From a checkpoint of a small mixture-of-experts model trained on Wikipedia.
Experts: 288 SwiGLU neurons an expert, a sigmoid router.
Below are experts of layer 2 (counted from 0) of a mixture-of-experts language model. Rows are named router (the router's row for the expert), gate (a neuron's input weights, with its number), up (a neuron's input weights, with its number) and show model dimensions 0-127. Each number is 50 + 12 x the weight over its row's rms, rounded and kept within 0 to 99.
Before each expert's rows: a language model's description of what the expert responds to. This comes from a sample of Wikipedia text that the model never trained on.

# expert 12
Predicate nominal starts. Articles and role nouns after as, is, was in role or identity statements, such as "as the runner up", "the capital", minister, founder.
router:24 66 56 77 60 74 48 44 50 36 41 74 43 52 33 47 54 54 58 57 44 55 63 56 44 51 55 53 30 48 29 51 48 32 76 52 25 50 55 58 56 52 59 32 33 35 41 65 30 44 48 60 49 56 49 30 57 61 54 64 57 60 27 58 48 59 50 45 54 62 34 52 25 26 75 46 43 68 38 46 63 39 53 51 47 67 50 48 53 45 58 45 47 57 53 36 54 58 44 41 62 44 60 47 58 57 46 39 57 51 59 40 40 50 58 49 48 41 59 46 54 41 52 59 51 52 68 62
gate4:32 36 78 71 77 28 40 61 34 42 60 40 54 70 58 48 54 45 55 26 47 23 63 52 42 62 46 46 47 64 51 75 53 40 40 54 32 57 73 61 50 48 35 49 24 57 50 19 50 53 56 48 42 43 61 45 54 39 53 49 29 52 71 74 60 53 41 61 36 66 47 52 53 68 48 51 45 66 53 66 55 60 54 65 56 46 54 47 53 55 39 38 37 50 43 50 77 65 61 62 39 53 65 44 29 32 65 49 31 55 36 50 23 45 42 65 49 55 37 54 49 38 71 49 36 76 68 41
up4:34 53 72 48 45 47 47 34 46 48 58 53 48 43 40 39 37 28 59 50 46 31 34 36 47 46 60 63 59 20 59 50 52 60 50 56 53 73 28 52 73 53 67 39 37 34 58 44 46 63 28 50 63 36 38 32 60 47 57 37 72 51 63 41 41 42 51 57 41 40 61 52 44 55 46 78 54 58 59 47 49 34 51 70 52 36 47 56 36 52 54 56 55 55 58 36 56 42 21 26 47 34 47 35 62 62 51 38 61 49 65 52 58 48 52 63 64 60 67 72 41 59 37 34 43 26 56 22

# expert 30
Pronouns and infobox labels. Subject pronouns he, his, she, and field labels in infobox lists such as Genre:, Occupation:, Sport:, Total:.
router:35 49 48 59 44 61 39 44 49 38 40 52 69 52 23 44 41 56 47 53 36 58 61 54 58 60 40 43 46 42 25 46 47 36 71 49 39 43 52 46 48 60 65 42 54 29 65 56 35 38 63 57 48 35 61 22 56 56 67 60 53 41 34 64 41 78 37 38 44 53 50 54 39 33 68 59 37 70 39 52 50 11 59 47 62 58 42 48 56 43 51 52 61 52 51 36 61 54 54 50 53 45 71 37 56 56 58 55 67 37 44 33 57 43 49 61 52 39 67 47 39 54 47 52 48 50 45 55
gate0:54 45 69 44 27 38 33 66 49 18 72 35 49 49 24 42 62 51 70 61 31 54 61 46 45 32 38 35 38 67 48 64 52 61 55 37 49 47 57 53 47 57 42 60 61 58 55 66 37 35 48 62 59 43 63 59 70 62 51 48 45 51 49 62 36 46 43 92 56 53 21 62 49 49 39 66 67 70 56 75 51 46 41 26 49 57 56 51 58 65 25 57 31 34 54 46 49 57 44 49 63 59 56 50 43 42 51 32 44 60 56 54 34 33 43 39 49 53 56 49 55 44 46 54 32 51 71 59
up0:44 44 57 50 56 48 61 34 27 53 47 43 39 34 59 54 38 59 53 71 54 45 47 50 57 42 23 32 63 56 59 38 42 78 41 63 35 44 50 51 35 54 64 41 44 38 37 34 47 53 60 39 48 64 32 45 51 33 44 49 69 54 35 40 63 26 22 61 41 63 65 61 63 61 63 47 40 32 46 28 49 49 66 55 62 52 49 58 61 51 35 64 57 58 55 63 62 52 41 43 49 57 49 51 27 33 46 35 32 32 48 47 39 58 63 37 57 48 47 53 63 64 37 46 61 38 32 56

# expert 4
Commas after names. Commas, often fused with a word ending, closing a name, place or title before which, who, where, but; Arsenal, Virginia, Kapoor.
router:27 49 58 38 43 44 59 45 45 41 64 54 54 39 47 35 47 49 51 56 62 50 52 42 42 58 50 48 39 53 52 49 41 34 70 52 43 38 40 43 52 45 62 51 46 37 32 70 39 57 60 47 46 48 52 32 68 53 52 64 43 47 43 39 55 67 49 37 48 42 47 40 38 36 47 41 42 61 31 63 55 00 48 35 33 52 42 54 59 54 50 57 72 56 41 63 60 57 47 29 49 60 74 38 45 48 62 40 55 52 39 47 50 67 54 57 50 51 63 37 57 61 61 64 41 58 45 63
gate0:51 67 42 48 68 56 58 61 59 64 61 47 56 68 43 49 56 64 56 72 61 27 56 43 52 42 51 45 48 49 52 61 49 40 39 69 43 60 39 64 51 63 69 42 48 55 41 65 43 43 48 53 67 51 47 55 39 40 37 72 35 57 76 54 34 59 58 66 44 61 38 50 36 29 53 56 40 54 49 38 49 70 53 25 56 79 30 54 48 50 60 47 36 66 67 49 27 33 59 35 32 67 61 50 32 51 53 20 45 53 42 17 67 59 31 46 39 57 44 32 39 46 36 55 58 63 62 58
up0:58 40 35 33 44 39 60 49 55 31 71 29 49 58 47 41 49 47 61 50 53 47 41 54 54 48 52 42 58 73 72 48 52 50 48 40 53 34 50 45 58 45 62 85 46 47 47 52 25 44 60 43 52 43 72 57 49 45 49 72 46 44 60 35 49 51 52 59 65 41 61 55 68 59 35 51 47 34 27 54 40 56 60 30 40 45 46 58 76 61 73 46 26 49 53 42 74 39 63 33 43 59 70 39 43 55 48 58 69 54 47 50 35 58 44 64 43 74 43 38 47 53 28 49 51 60 46 67

# expert 38
Capitalized name heads. Head nouns of capitalized proper names, especially War, Army, House, King, Road, Cup, after the or World.
router:16 53 61 41 40 77 50 64 40 27 86 55 71 48 45 59 52 64 49 41 64 39 59 47 41 57 49 42 37 45 49 55 63 26 67 54 46 36 60 58 47 52 46 52 44 39 61 57 29 30 48 61 49 50 47 34 54 41 66 26 50 43 47 66 51 80 42 65 39 53 48 47 58 48 65 76 51 58 32 63 56 36 68 25 53 50 35 59 41 39 55 52 55 47 53 56 54 56 52 42 51 44 57 50 49 52 60 46 50 52 45 50 55 59 50 50 72 39 56 32 56 35 55 47 27 71 56 56
gate4:62 55 65 53 44 65 66 69 59 49 48 51 26 59 65 36 54 41 27 45 49 47 40 41 51 60 48 55 65 45 41 46 54 34 54 50 50 52 36 46 46 64 59 47 48 48 32 31 62 49 48 64 32 53 52 60 37 50 54 21 53 35 32 48 32 57 65 34 55 44 58 46 65 61 61 75 38 75 53 61 56 65 54 69 58 52 59 50 35 62 47 48 62 30 53 53 40 51 35 52 58 40 50 53 61 50 74 81 64 49 58 40 56 50 32 48 60 53 56 41 75 25 58 39 28 49 61 38
up4:58 73 39 49 40 35 41 53 48 53 57 50 44 57 49 45 28 31 30 38 46 39 57 51 51 52 53 50 54 50 50 48 65 23 40 40 50 69 25 38 45 66 50 40 60 39 41 44 49 35 61 52 30 58 40 43 36 63 38 50 52 37 55 22 39 46 59 53 66 48 31 53 50 54 41 47 46 63 46 57 34 60 56 50 64 53 51 69 44 23 56 47 58 48 46 51 53 47 29 63 51 32 33 58 71 49 68 66 26 73 35 75 47 50 56 46 62 61 28 46 61 37 53 29 48 38 40 62

# expert 45
Institution name words. Capitalized heads of organisation and award names, e.g. University, National, Institute, Awards, plus ″E marks ending coordinates.
router:21 61 52 47 43 76 58 38 44 37 59 76 63 54 51 62 49 60 50 44 69 35 55 57 42 54 35 32 34 37 39 52 45 38 76 45 50 38 54 45 46 51 44 37 43 39 52 48 42 26 43 63 57 61 32 46 69 48 63 48 67 49 34 70 38 75 39 41 25 51 43 53 44 45 67 51 46 52 43 46 54 41 53 30 53 42 52 41 41 43 52 56 60 43 48 46 53 50 48 36 54 41 67 51 62 65 63 36 58 57 37 47 23 56 53 40 64 43 50 42 46 36 49 35 54 57 42 58
gate0:56 42 43 51 61 71 45 43 50 37 56 51 63 42 37 44 54 45 40 50 55 50 43 48 37 71 24 29 38 65 32 58 47 49 62 38 45 51 18 37 60 51 74 49 51 50 39 39 52 37 29 52 63 47 66 41 57 60 78 43 48 55 38 75 37 51 60 25 42 47 39 55 63 58 45 53 44 57 53 52 52 58 40 44 51 44 71 23 62 45 53 65 49 52 29 51 47 43 14 50 55 72 34 56 47 58 45 61 42 44 67 54 59 36 53 42 31 44 64 70 50 46 63 38 23 59 50 55
up0:56 59 52 57 46 47 74 52 49 44 41 73 64 63 57 52 54 48 44 29 79 68 80 52 60 40 45 56 52 50 36 61 40 58 43 56 51 31 59 35 54 54 48 40 37 48 36 49 30 58 64 44 43 45 43 47 48 46 72 53 44 76 65 58 50 36 49 44 22 50 47 61 44 46 48 37 64 40 40 58 63 55 54 50 79 38 45 53 60 22 28 41 45 55 53 46 68 60 53 42 62 40 55 61 81 46 47 65 54 45 45 32 62 43 68 46 43 53 54 38 65 63 46 61 35 37 64 71

# expert 9
Single-letter word starts. Lone lowercase letters or short pieces opening a word, like p, b, d, al, plus degree-minute parts inside coordinates.
router:36 47 53 71 62 63 33 46 42 48 56 58 57 60 33 43 52 61 56 37 60 63 49 38 39 49 33 48 37 65 28 50 60 36 53 47 38 46 62 57 36 47 46 42 33 37 43 67 39 35 74 49 46 53 53 00 45 59 61 53 62 63 41 65 48 61 51 57 54 56 63 56 41 38 82 47 42 65 59 61 54 04 51 72 58 59 42 48 50 47 56 54 53 59 44 64 57 57 50 53 50 46 56 35 49 50 53 47 60 42 55 44 46 55 47 41 57 49 54 58 36 59 56 71 56 64 52 62
gate0:46 40 57 43 36 41 43 43 41 49 44 38 74 49 32 48 58 29 53 33 63 53 59 33 35 57 74 50 50 55 48 35 54 49 45 31 23 44 54 50 56 45 51 83 47 50 47 60 73 17 38 23 43 25 54 48 49 52 33 50 50 73 68 56 38 42 42 31 49 60 48 47 60 50 61 34 37 56 56 31 31 43 59 49 53 46 46 58 39 61 42 46 51 58 31 53 42 70 33 41 48 51 43 55 61 73 34 70 65 57 58 43 51 50 34 28 28 61 44 50 57 44 43 42 42 48 71 58
up0:56 60 43 58 45 54 53 41 58 44 46 43 50 61 29 43 45 55 62 29 38 53 70 61 56 42 69 34 75 64 32 53 29 60 47 42 53 52 37 58 44 31 59 47 57 55 74 69 65 38 46 38 66 43 46 34 30 37 55 42 47 56 56 49 70 64 60 30 64 49 51 25 41 59 52 65 21 43 54 49 66 63 53 41 31 68 51 47 26 47 59 52 40 39 74 46 40 35 47 54 74 41 59 38 47 38 43 31 40 50 48 32 55 73 50 44 50 54 46 53 72 62 40 43 42 57 69 54

# expert 54
Sentence-ending periods. Sentence-final full stops, often fused with the word end, such as "s.", ")." and '".', before the next sentence.
router:27 45 62 53 41 65 43 38 37 27 67 63 53 60 46 60 59 44 50 59 46 52 50 43 49 52 40 48 57 48 62 58 53 32 70 51 36 40 37 39 43 36 53 50 33 18 59 50 25 33 53 54 44 52 50 09 48 65 75 62 43 50 39 49 35 56 39 44 52 63 46 54 45 48 69 50 55 61 40 54 50 35 52 45 47 59 42 38 61 42 51 72 68 61 58 48 58 52 47 52 51 49 63 40 56 57 51 40 66 36 49 51 54 55 46 44 67 40 64 53 45 65 45 48 49 72 49 44
gate1:62 75 54 70 50 52 54 40 79 69 33 66 59 27 38 39 55 62 51 36 63 51 47 50 59 47 37 58 45 42 21 45 44 54 56 51 63 51 56 56 39 55 38 48 71 32 62 70 46 61 56 52 50 48 55 49 62 35 26 64 45 40 52 56 41 58 54 45 50 34 74 45 40 46 56 41 51 61 45 62 52 44 40 26 66 50 47 36 52 26 43 54 54 62 50 47 53 43 63 55 48 39 35 55 37 43 57 45 50 63 62 54 53 34 68 61 60 40 70 37 51 44 56 37 60 29 60 40
up1:47 48 48 66 55 67 34 50 43 50 43 63 40 41 67 48 34 55 44 31 60 44 59 57 56 80 47 43 51 62 53 67 78 23 38 34 36 52 53 39 59 63 59 71 40 57 36 57 34 52 63 55 55 44 44 32 67 47 76 48 42 63 69 46 45 63 55 51 53 55 68 55 47 36 73 53 81 48 51 75 55 49 49 43 45 30 27 53 52 30 49 37 56 73 57 40 39 24 53 66 35 44 47 42 60 51 57 73 48 72 59 38 53 44 60 63 73 32 62 82 58 62 63 25 46 50 40 37

# expert 24
Clause-opening conjunctions. Subordinators, connectives and brackets that open a new clause or aside, such as when, where, if, but, However, In, (.
router:47 45 61 55 39 63 42 49 42 35 46 55 58 52 30 42 43 48 59 42 57 63 51 45 46 52 56 62 42 63 27 30 55 28 72 46 52 42 53 45 51 45 58 46 42 23 57 40 22 42 70 59 66 50 49 00 41 57 75 45 56 55 38 57 60 64 36 58 23 58 41 45 40 44 81 65 41 68 59 54 61 22 54 48 59 52 35 70 64 47 42 46 77 63 40 50 57 57 55 42 32 49 70 44 55 52 74 34 48 45 46 34 47 50 43 39 53 40 66 34 42 39 60 52 45 64 51 43
gate1:56 32 70 40 49 53 56 62 51 35 59 64 54 39 35 50 77 59 46 53 38 44 55 55 60 54 52 45 61 48 44 56 63 69 63 58 37 53 54 49 54 48 47 65 63 60 74 64 47 42 71 60 56 47 81 28 45 29 63 48 35 52 47 57 56 82 55 56 47 48 41 66 26 52 48 70 47 70 65 50 73 50 44 55 53 52 27 57 67 48 43 61 61 68 33 29 63 32 58 65 62 64 76 55 52 38 47 46 49 47 40 43 65 28 29 43 57 36 71 34 50 55 50 59 31 60 48 43
up1:58 52 22 38 47 53 44 61 64 44 47 60 80 41 60 42 37 44 26 62 55 62 39 52 62 57 49 53 53 61 43 43 42 32 48 64 39 53 42 63 44 48 48 36 63 24 35 55 54 63 43 64 67 34 52 59 57 41 39 50 58 31 57 49 40 53 38 79 67 38 41 56 42 61 44 38 82 54 39 44 52 43 68 37 44 35 54 36 53 62 58 39 58 44 63 66 66 58 60 71 62 58 17 43 41 47 47 43 57 44 59 58 27 62 59 43 48 46 22 68 47 43 69 29 60 29 70 73

# expert 6
Definite article the. The word "the" (and "The"), typically after a preposition or verb, before first, same, United or a noun.
router:25 36 45 66 60 67 46 55 35 62 48 73 53 52 59 49 64 40 68 55 75 63 47 38 48 52 46 47 52 48 35 41 61 50 52 48 46 36 57 44 39 54 39 55 56 60 65 46 62 23 56 58 56 53 53 59 47 59 49 59 43 47 33 36 60 66 46 57 87 53 57 58 49 52 45 52 48 40 25 58 49 70 42 39 56 78 36 48 64 35 59 56 55 58 50 42 46 59 46 45 67 51 62 51 42 58 48 50 58 38 22 49 80 45 44 53 58 55 75 53 52 50 52 60 50 71 65 60
gate2:42 35 49 56 61 38 37 37 58 46 43 90 48 40 68 44 54 57 35 39 30 58 59 62 84 43 78 65 50 52 39 40 66 41 69 55 60 63 33 30 41 55 75 45 40 40 55 43 54 35 50 24 69 33 53 44 35 42 56 57 50 64 72 23 49 42 58 32 45 48 69 36 29 55 58 55 45 52 47 59 57 51 43 71 68 58 43 46 55 65 61 55 48 36 53 37 50 37 55 37 19 55 41 47 58 41 60 60 41 58 49 54 47 37 28 38 48 72 35 58 35 48 43 36 56 63 44 74
up2:60 47 56 47 53 54 45 55 43 31 48 42 55 41 61 62 38 38 61 58 56 60 41 39 67 50 46 70 55 37 40 43 67 64 46 70 47 55 46 62 50 41 61 63 52 45 48 26 59 72 69 78 56 50 62 51 22 56 45 42 46 47 60 54 47 29 38 40 46 37 24 44 68 34 47 48 41 36 37 66 43 52 41 53 56 55 48 33 40 64 24 61 60 74 53 48 44 42 40 26 41 30 47 40 50 28 47 44 67 63 49 58 49 35 64 47 30 46 61 51 54 36 44 62 41 44 25 43

# expert 42
Month names in dates. Month names in dates after on or in, such as January 2007 and February 25, plus following day numbers.
router:24 45 45 51 56 70 47 56 60 39 50 58 64 59 44 48 44 62 46 53 46 43 54 36 56 50 59 39 37 49 18 54 49 22 53 40 26 42 50 55 44 66 49 48 41 29 54 55 36 49 74 45 42 53 50 44 47 54 72 61 65 65 50 52 54 73 60 43 36 58 45 66 46 32 52 60 52 69 32 57 61 10 57 47 69 77 43 52 47 43 45 63 60 32 56 62 59 70 49 53 57 27 69 47 52 67 55 42 63 32 51 63 52 62 39 53 55 41 59 28 40 64 46 47 49 50 56 59
gate0:31 57 40 39 35 54 35 53 46 42 43 26 47 60 58 46 67 84 49 59 35 50 52 34 70 29 56 46 48 72 33 42 43 32 56 33 55 43 22 37 56 45 59 45 72 54 57 35 47 59 68 69 33 66 63 26 71 45 57 52 47 43 51 43 32 57 66 65 59 33 50 39 35 54 72 55 37 54 75 22 67 56 56 46 54 49 51 42 53 61 40 25 65 44 46 49 45 51 51 38 61 74 53 55 47 42 65 36 46 51 60 63 45 47 39 53 56 55 48 60 42 40 60 35 46 59 59 35
up0:61 52 62 66 65 51 48 48 56 59 54 56 64 35 45 62 46 60 51 30 54 45 41 45 50 34 43 50 43 71 56 59 35 38 42 54 49 44 52 52 48 61 43 61 43 27 29 51 34 44 39 40 61 71 18 51 43 65 53 46 52 56 69 60 60 53 67 46 47 43 44 38 74 16 39 33 48 33 63 38 50 54 50 51 47 29 47 43 50 57 40 32 49 33 57 50 36 73 42 54 66 31 69 45 48 55 59 43 49 47 56 51 45 63 35 54 47 44 46 41 39 59 27 60 52 68 61 36

# expert 49
Biographical date punctuation. Punctuation and markers in opening biographical parentheses and foreign-script glosses, such as "(born", "(died", dashes between dates, and semicolons before Hebrew.
router:22 40 35 43 43 69 46 51 58 33 54 75 59 63 33 46 43 61 38 56 52 57 52 50 54 42 40 36 39 30 22 53 46 16 61 42 39 47 62 48 48 68 55 35 52 33 53 53 28 33 54 46 33 51 49 19 53 50 73 58 61 57 27 67 50 68 47 59 53 44 39 48 45 36 72 57 45 69 31 61 67 06 59 46 66 58 52 58 57 48 48 54 54 41 42 50 58 61 68 49 51 32 72 50 53 60 60 29 45 59 49 41 52 62 48 48 59 51 50 47 46 51 52 52 47 40 48 62
gate1:67 38 57 45 45 64 57 72 41 55 51 30 61 52 55 48 27 72 53 49 65 44 71 64 43 58 48 39 67 65 61 44 46 47 55 60 30 49 42 51 26 38 27 59 67 45 57 69 46 73 32 60 52 60 59 45 49 34 33 68 42 51 73 27 53 55 54 42 37 45 43 54 72 49 47 57 80 58 67 45 36 51 74 43 30 69 64 52 38 49 53 64 51 47 51 46 49 38 46 50 53 53 61 51 36 53 36 62 50 66 74 47 50 83 53 32 49 49 46 49 46 59 46 62 37 60 59 55
up1:53 31 44 35 50 46 43 52 51 46 41 46 61 54 56 73 58 60 67 34 46 51 70 75 56 47 52 44 36 36 59 63 52 24 64 34 60 46 54 51 39 68 63 38 55 28 39 59 55 46 42 55 61 11 65 58 50 38 33 52 51 38 53 62 41 65 65 36 64 45 53 68 62 48 59 61 51 58 51 46 57 70 56 58 44 25 47 64 67 78 63 55 49 54 56 46 35 60 46 53 60 49 28 72 36 67 45 37 52 37 48 61 15 40 37 62 57 73 61 55 32 51 42 62 56 51 32 54

# expert 8
Function words, abstract adjectives. Connectives, copulas and possessives in running prose, such as and, was, their, its, plus adjectives like state, national, military.
router:28 53 51 56 54 65 34 48 43 44 36 63 61 58 47 50 41 53 65 62 66 52 45 42 38 48 48 47 34 56 16 48 40 19 70 44 42 52 51 42 38 50 41 48 47 36 56 66 26 34 76 59 48 47 55 16 63 62 68 42 50 52 50 54 41 68 38 46 49 57 52 55 48 34 75 61 43 58 39 59 51 16 66 50 45 48 42 46 44 40 49 53 67 47 65 46 44 50 45 57 67 49 70 23 60 56 69 38 51 35 43 43 51 61 52 58 65 37 63 31 53 53 52 48 51 49 59 46
gate4:56 72 41 40 49 46 48 38 41 43 30 42 31 44 43 40 31 71 60 34 63 35 65 46 49 65 47 53 40 43 63 44 62 33 53 49 53 47 33 55 42 55 59 47 44 56 56 26 42 40 62 37 65 49 56 36 53 52 34 40 57 33 43 55 42 41 29 65 55 58 74 24 42 52 34 56 61 58 38 66 61 51 45 46 44 48 43 55 52 58 68 44 50 54 61 46 59 62 40 56 67 55 68 51 65 61 60 62 55 67 56 36 47 68 52 48 72 51 48 51 66 21 32 47 52 25 39 35
up4:65 74 56 49 49 52 60 41 60 69 73 27 55 48 53 54 41 39 38 32 59 38 44 49 51 60 46 39 50 52 41 47 40 59 27 69 41 18 58 72 31 25 46 57 57 70 42 41 44 47 52 51 43 51 25 36 44 65 54 54 66 38 68 63 60 48 69 50 65 45 75 69 69 36 44 29 55 58 46 44 47 46 46 41 49 49 43 50 47 56 73 61 67 58 33 68 54 43 41 49 44 32 46 52 54 59 43 48 56 35 79 51 50 66 47 45 40 57 21 41 40 51 47 53 49 32 54 59

# expert 27
Word-initial stems. First piece of a longer word, often Latinate, before endings like -ation or -ated, e.g. conqu-est, appreci-ation, anticip-ated.
router:38 65 39 61 46 78 39 64 37 43 22 79 67 68 44 65 48 50 54 36 39 59 64 50 31 63 65 49 45 46 29 48 46 37 72 40 28 32 53 54 41 56 52 40 37 43 46 38 35 50 62 56 46 66 53 27 68 38 61 67 49 61 38 47 42 58 38 65 42 49 53 46 36 32 94 53 46 65 32 51 59 25 60 40 50 51 48 70 61 44 56 53 62 51 45 55 56 46 59 36 65 55 81 48 44 49 51 52 55 38 46 49 47 56 43 46 57 35 57 51 53 49 59 37 38 27 55 57
gate0:26 52 58 49 53 45 50 35 70 37 69 57 47 31 88 43 63 57 45 62 36 38 43 33 52 32 34 62 54 45 54 58 41 28 44 50 28 48 56 37 57 53 62 59 63 62 44 43 44 59 54 33 41 65 79 36 40 71 54 32 37 57 65 56 52 52 69 79 35 51 55 50 42 50 52 56 64 48 45 52 73 56 72 25 49 59 41 45 47 42 43 44 52 60 52 54 69 41 75 54 45 44 30 57 43 38 58 48 38 36 63 77 51 62 52 43 40 54 64 38 65 55 31 41 62 42 48 51
up0:47 69 51 62 40 43 61 43 36 50 51 36 37 42 67 69 52 53 39 37 70 37 42 55 67 69 43 29 51 42 46 46 54 44 56 89 50 38 51 58 58 26 34 50 38 64 39 58 67 37 31 66 51 58 34 57 50 55 45 49 36 51 46 52 47 55 50 54 47 52 51 61 42 59 35 64 54 37 47 57 51 60 37 63 52 43 84 39 52 39 37 59 51 34 68 42 46 53 43 76 46 57 47 43 56 50 68 46 51 60 65 59 63 53 43 52 56 57 39 67 47 41 62 51 42 62 38 50

# expert 37
L and r name pieces. Pieces with l or r, often starting foreign names or sitting mid-word, such as Al, El, ul, Sl(oboda), deter(r)ent, ensh(r)ined.
router:38 42 58 45 43 63 33 45 52 38 40 82 54 57 34 41 44 62 49 61 51 54 49 40 64 56 42 51 53 31 36 59 49 22 45 45 38 44 55 47 45 43 44 62 49 46 60 54 26 34 71 61 36 42 55 26 50 51 62 49 56 56 42 61 48 71 43 51 45 54 43 42 33 37 63 52 53 69 35 64 50 06 48 43 46 64 53 51 60 37 40 54 59 62 51 68 50 57 48 27 55 51 71 48 46 55 47 31 56 32 46 32 56 74 52 55 58 40 42 39 47 60 61 55 53 56 46 62
gate0:30 30 43 59 44 28 47 47 69 37 52 59 62 60 63 53 61 53 52 66 35 57 61 32 62 57 29 59 43 54 46 26 46 30 51 37 49 62 41 37 40 49 54 66 56 49 42 41 65 24 58 45 46 55 62 66 43 55 38 32 34 67 39 67 55 48 64 57 41 57 56 43 39 49 39 45 32 41 47 49 18 58 73 61 32 51 51 47 65 67 45 48 48 68 63 63 58 63 44 40 44 70 46 57 49 45 42 40 51 56 58 58 66 54 45 51 31 49 40 37 41 36 66 37 48 41 34 57
up0:63 52 56 57 47 55 48 46 52 47 48 41 53 28 65 52 41 40 50 52 63 51 54 62 46 59 46 57 55 32 69 51 88 65 68 50 35 57 27 41 61 72 41 40 78 46 67 40 42 47 50 42 26 50 67 51 35 61 48 61 45 32 53 58 70 68 50 45 38 57 37 43 52 47 61 53 34 44 60 60 67 46 37 51 43 82 73 38 45 52 33 49 62 51 39 56 55 35 64 48 42 52 48 57 58 63 63 59 59 48 39 54 66 49 52 55 48 49 51 43 42 59 74 40 38 23 68 35

# expert 3
Name syllable fragments. Mid-word pieces of foreign personal and place names, mostly South Asian, Slavic or Arabic, such as Sanj-ay, N-ase-em, Sotom-ay-or.
router:30 52 52 44 53 81 58 46 54 48 60 71 65 45 42 48 38 62 64 42 45 56 40 42 42 44 52 48 49 42 40 36 45 53 42 46 42 41 42 50 41 50 51 54 37 37 53 59 35 41 62 47 44 58 54 22 42 50 61 52 40 46 39 52 59 72 45 41 52 48 38 40 40 39 87 61 47 60 28 62 58 00 62 41 55 64 49 40 57 40 45 58 59 59 48 58 52 46 50 45 59 43 55 32 41 64 54 47 67 52 65 54 36 68 50 36 54 39 64 56 50 38 64 44 50 52 45 69
gate13:47 41 46 61 61 27 42 81 44 55 54 46 53 57 80 56 48 51 53 71 53 64 44 48 51 59 61 61 43 40 53 60 79 72 42 45 54 51 33 61 39 68 46 40 46 39 46 44 47 37 58 56 66 43 54 44 55 44 67 47 58 49 50 36 50 51 49 26 59 35 38 30 37 44 57 58 52 52 55 55 63 51 49 38 41 49 41 52 54 58 62 42 40 29 49 59 48 31 62 58 62 44 49 39 69 34 52 57 41 56 56 50 58 54 44 60 32 27 68 57 38 37 45 48 51 45 64 41
up13:63 20 45 70 65 51 24 52 60 70 20 83 41 72 47 49 50 47 26 37 49 54 48 68 34 36 47 56 61 22 39 53 52 50 63 49 55 40 60 49 44 69 37 46 43 55 72 56 60 58 47 47 42 64 51 59 32 43 42 62 60 54 45 67 55 33 47 48 43 56 65 36 48 62 57 45 47 47 57 58 55 56 68 57 54 25 55 51 38 36 48 46 65 37 45 66 50 60 60 59 53 61 58 56 46 62 61 40 55 78 37 62 52 37 62 71 47 59 59 57 59 31 75 47 47 45 53 25

# expert 33
English surnames and party words. Surname endings and Anglo place-name parts such as -ell, -ton, -ley, York, plus Republican, Conservative, American, colour words like Green.
router:39 53 51 44 39 70 49 47 59 54 33 70 63 49 37 62 44 50 53 37 48 48 44 44 35 40 44 57 45 30 29 41 46 37 58 45 42 55 47 57 41 50 52 39 56 34 48 40 36 33 48 55 58 52 45 47 60 58 54 54 44 35 25 55 48 67 61 47 33 67 44 54 18 36 68 41 44 61 45 51 64 48 64 53 52 73 50 71 45 28 59 58 55 73 58 36 49 59 70 55 39 50 41 31 44 66 54 46 64 45 40 32 45 55 52 55 63 44 41 48 50 51 48 33 30 71 54 57
gate0:34 42 35 68 49 27 53 53 50 47 55 39 48 38 29 46 42 48 54 45 60 17 42 52 46 35 35 31 54 39 58 27 42 44 63 48 45 66 48 51 48 57 52 42 68 27 55 72 68 43 72 57 55 54 51 49 61 37 66 41 45 32 48 38 58 62 51 48 45 37 40 62 42 39 52 26 58 62 43 53 57 57 36 45 48 48 47 31 53 43 43 51 40 58 28 49 53 63 35 74 58 56 50 55 53 40 34 64 46 58 58 67 38 37 53 68 22 61 52 55 40 23 58 50 67 39 57 32
up0:40 65 37 57 55 68 65 49 39 46 42 62 44 52 51 59 54 53 47 47 70 42 59 62 44 84 58 73 63 51 45 43 36 71 38 56 48 60 60 38 48 47 66 56 39 55 54 39 51 45 56 52 39 47 50 42 68 56 55 58 66 48 59 27 52 39 49 63 50 78 46 82 46 79 46 54 65 44 57 52 65 56 58 56 60 48 42 60 65 52 47 60 67 52 52 49 49 54 53 70 46 35 54 41 52 52 33 54 54 60 52 48 49 51 32 45 40 50 44 39 78 39 67 65 74 39 45 34

# expert 60
Indefinite articles and possessives. Indefinite articles and possessive determiners before a noun, such as a, an, his, her, their, 's, as in "completed her training".
router:27 42 55 59 64 64 31 36 32 48 52 84 50 55 27 54 45 61 58 64 23 48 50 43 50 45 60 46 51 62 13 46 44 31 79 46 30 54 51 35 34 56 43 53 38 17 49 57 45 53 61 46 31 46 48 39 50 52 91 62 60 47 44 49 59 51 45 52 45 61 41 46 18 40 74 54 47 69 45 52 63 50 58 35 52 46 40 34 34 43 48 59 80 53 53 50 48 60 45 35 57 57 52 46 54 60 58 45 44 46 38 39 37 45 60 46 68 35 36 52 50 38 51 40 43 50 45 55
gate0:54 62 68 15 66 59 49 72 43 61 50 19 47 61 47 13 49 57 49 42 52 37 42 49 61 54 68 52 76 52 47 55 53 46 70 58 60 44 65 55 61 51 42 59 65 47 45 52 58 47 52 28 54 74 55 51 48 36 58 64 49 57 50 40 66 47 26 63 52 43 37 67 43 33 50 27 43 51 60 66 39 54 46 54 43 28 63 46 37 24 74 56 51 34 77 50 64 50 34 44 66 41 44 50 37 49 73 50 63 30 64 43 60 62 28 49 80 45 34 61 68 48 37 23 43 62 61 34
up0:52 51 40 44 54 61 53 41 36 31 40 47 58 69 51 41 42 71 52 53 48 59 58 47 35 53 42 22 96 39 47 75 44 44 55 36 45 56 53 48 40 46 57 51 36 49 49 46 47 41 28 39 41 36 45 57 66 82 64 43 34 49 39 55 28 15 44 57 57 56 39 42 57 23 50 35 44 53 44 47 50 56 45 48 48 40 75 53 50 57 46 39 64 54 65 52 59 63 36 45 70 60 51 64 54 42 65 65 67 59 36 69 39 36 47 61 40 57 49 29 56 48 42 41 40 57 47 58